python train.py --n_layer=13 --d_model=320 --n_experts=256 --experts_per_token=6 --d_expert=48 --d_shared_expert=128 --activation="squared_relu" --moe_layers=[1, 2, 3, 4, 5, 6, 7, 8, 9, 10, 11, 12] --router_score="softmax" --normalize_top_k=false --routed_scale=1.0 --balance_loss=0.00214 --balance_bias=false --router_bias=true --init_std_router=0.0221 --lr_router=0.000688 --vocab_size=17915 --norm="rmsnorm" --norm_eps=1e-06 --tie_embeddings=false --optimizer="adamw" --lr=0.00153 --beta1=0.9 --beta2=0.95 --batch_tokens=[65536, 131072, 262144] --seq_len=1536 --train_tokens=1088000000 --steps=8567 --dataset="wikipedia_en"
Below are experts of layer 5 (counted from 0) of a mixture-of-experts language model. Rows are named router (the router's row for the expert), up (a neuron's input weights, with its number) and show model dimensions 64-127. Each number is 500 + 25 x the weight over its row's rms, rounded and kept within 0 to 999. Numbers have three digits each.
After each expert's rows: a language model's description of what the expert responds to. This comes from a sample of Wikipedia text that the model never trained on.

# expert 56
router:493510489474493513533503486538520492470542487517430464471528472463470493519477478529496512492519514557486522484483544468490454497426503496497483497552528511468520525502491500474461516479450507
up0:526466489567490551530426531491517501529476510500523505521493526512486510529513516477485474497517515461483509513532498523510482506516509481535493519488544486535497511435530530478501525481563538
up1:480484523484450556512493522483516450492519519509463476490500536453490446508467493496497488510510536500476499504491521516502488484466523502470496556514496495517497521528532509520522547480495465
Description: Word-initial stems. Opening pieces of Latinate words at word start that continue into suffixes, such as pres-iding, Rev, Const, Comm, Nov, gen-ome.

# expert 5
router:521463516503557491532493521533536490503525493485505524557496483525502497527506496525509496463536521444514502531468511522458510517473513479514523488476507539510497517503511484514482508490495519
up0:506512513530476502522486531493515467525488495480495487539491489514466516483489493511483490527548494475499528518546488523433478493519488495490479512484549503543456492465537512500536518483560541
up1:481505516494449523533488503522510483502522512494455469483499531459479480516464482503485515479501496531475514504477514484505528504461513495442516522494511489529521523538520505523486566499507493
Description: Personal name pieces. First token or piece of surnames and middle initials after a first name, often in tables and lists, such as James B., Eaton, McK.

# expert 32
router:502509480483509467518520466469509454479494509514535499515519465519505465544520490502510536512515486508554491498511490473488483512512512483460532507504526514461496500424504502517518519503519550
up0:515513525499493503521456516485516478548458486478489502553480477518467532524483482488493476540508513512512485517540501536445456490514490493537489474467498483524544531448467525491521511477557543
up1:464502495487484492490431523486511500523521501484475508504502493460454506499475462509509479530532475502468510491489505501490480486455511502482495519507474499537485533536511573507479529478531476
Description: Biography opening descriptors. Words right after a name and dates in biography openings, such as a, an, former, American, professional, and nationality endings like -ian.

# expert 12
router:492512465518476529477509504484525492484523518530423487517507523509478465497488481459531497519499470482505489537514517511524497458484497536464516492481506544523472508480479508525486533492549468
up0:506508494497442515568465552512517483538447493501476502525500503539495516481472495489502490508490507490502507460477485501470467498510494512525478497481513492525488535480465543474512514483538521
up1:479517505469457518526493523475466495512477502531486488490507508490483496522443468488492476521529479511458524504511519489505499508476505508467515534488476510551479508501504508506473503486551484
Description: Determiners after verbs. Articles and determiners opening an object noun phrase after a verb or preposition, such as find a, his first, as soon, any, whether.

# expert 10
router:512464496491498460495518521491525495532518498459496530510492487454524523529477537470536543548531502474520486529505494492491454542537504534457519503497501467489447495499479502543508495471511521
up0:500488510531481489535461551472495455554438520481518494522507467492496533524491481485489462521521496491518484500516497530494488519501516534531505529463556467554514505446491518487512537473522537
up1:477481525483476511520493508520541461509548499462469474488454513474460511494506453517472503518560547500483499511489541537518519522516497520492507494458492514529502477498510510463498487489496512
Description: List and table line-breaks. Line breaks ending list items, and table-row pipes at the start of a new row, as in timeline years, name lists and track listings.

# expert 55
router:509501549499499505541524473547474503518500501488486506499512495531489504497544476493506538552488508531515519453504506456500506481486482516478508531562489514535475509478520521466478530484466503
up0:533496491505511487526480527512479440555469523493493497526511470528526514510526497478482515523522500479514488518549506518468447508499474511511480533494522487554476519455472530520509522496545528
up1:463495504490454500506477501490470485480511506497446466456504497512474499495485490523481526506528474511469492493480491456472476483498499477502473459466479538562486515520510539500505511495513491
Description: Capitalized word starts. First pieces of capitalized words in titles and names, often in book citations or German text, such as Be(ethoven), Mon, Con, An.

# expert 63
router:525546499426495516470470514502444499531459517521493462470520535522495502434489481502525467499534502517515525475522491506493442500519511507532508495555517452528523506543541489486465530484533493
up0:499497499509483457520453537512528487497473489493524521556519501495516496502482475499430482550522498493503497494553498527469462510492503496503482508471517496512476528478505531477511503492558528
up1:460488550473470505497491530500512479490542514505455454462491523453462520491495476502430492527521493459464486534453513524516521485485513526479500501498510495529524526539500545470505519477519481
Description: Definite article the. The word the or The opening a noun phrase, especially after include, including, with, by or of, as in including the COVID-19 Income support.

# expert 45
router:512517516489478548496477493458518482542472478503499507539512468455522510472480496480484524517463497487513484535497482480476488491502532531520489529506527487527482480477477464500509515477524513
up0:491512514521458497528473491472553473527458487510512486541459479498515517487477482508458536535485492492509487520528480500480436522503505507507497497459551495554491496481523493489493540483527548
up1:467533525475446506522497555486498497503503484478461479469486519478485461492512477539487534524532506503489504514465496495510517486481517575476515524492495508537508508501516511519517513468503512
Description: Space before stat numbers. The space before numbers in sports-stat tables of appearances and goals, such as | 0 | 0, | 2+6; also decimal points in percentages and Win cells.

# expert 49
router:511464476459530501542561504511485499479489499521531537511514450507482517501432516473502494520470506495480473491483519505503545536441510450529480494485493498467477484510481518501478503533497481
up0:525477515511503527497481485466510461534499498488524502557500504504506526495507518462507506588506507496523513524545526517491499487511491523521508530455522513521495486426521494475549524478513523
up1:471487508458494488510485522547509484500511497502468497490493513479489505498498449471466490526546480502445528504521514516515496500500519509514494471493512494527501510557513515530537506482497478
Description: Succession boxes, year starts. Closing pipes after Succeeded by/Preceded by names, row-start pipes, and century digits 19/20 beginning years after in or dates.

# expert 44
router:460471529529483474516524494477520503499476464454497455537488495504510529507462484507513496515503500481492515502488487530537481493476503487472482543501522491473450496493471525505502505474534543
up0:493476509521481483535471505500512492558488492503487460567498469517504516460490487460458467531496536483507525515519486556469467507484502530521494550484540496532504520467525537487490527485545542
up1:489491501523437526538499514480517481512524520483468474503488489499489492505444486501457485506511498491450517536486493528476525503485505518459520545455494517548492497487500571484458516495512518
Description: Table row starts. Pipes starting new table rows in sports statistics and league tables, such as rows for Total, seasons, rankings, and competition names like Premier.

# expert 22
router:498503542528526490500497524518489501562492516502518507508529478508503536512490521501461521529510477525535532527520504493503470520524513495520494473539466486494509514507478536519519543479499503
up0:489497534531447522503478526503524495519433504512498503537495485528489526490521506474477496535530547469504493488546491521434463514488510534520508549495514497537465510436526520468504520491526561
up1:457505527508466500512497525483487481497551486483473502443469495421490498484460515513481483540530502500478472514513509511477546477503502533485496520481541507542505517541501539466506513489500534
Description: Number separators in results. Commas and decimal points inside numbers in election and sports tables (81,110; 21.83), plus sentence-final periods and name-initial syllables like Har, Mel.

# expert 41
router:479485570466480471526487527474469468551445452533482509458522497507541536484495515471518506478476486507513516491496527484554497482536466529522487523488518485540490463480484487507522538482499503
up0:481479524501482504523465505485538433526470473518489453554504504514451543488506497477493497509525494470495487523568497522471484502519485507550480495495553475544471524454521524466546539501496533
up1:483526517485474500502483523511469460481505524494478445465510526518492474510498461469490506556508519517482519487469534464529494449470496512519489508487488512530524502507536519500522510492542464
Description: Role after as/became. Articles and words after verbs of change or designation, such as a after converted into or remodelled as, plus renamed, appointed, promoted.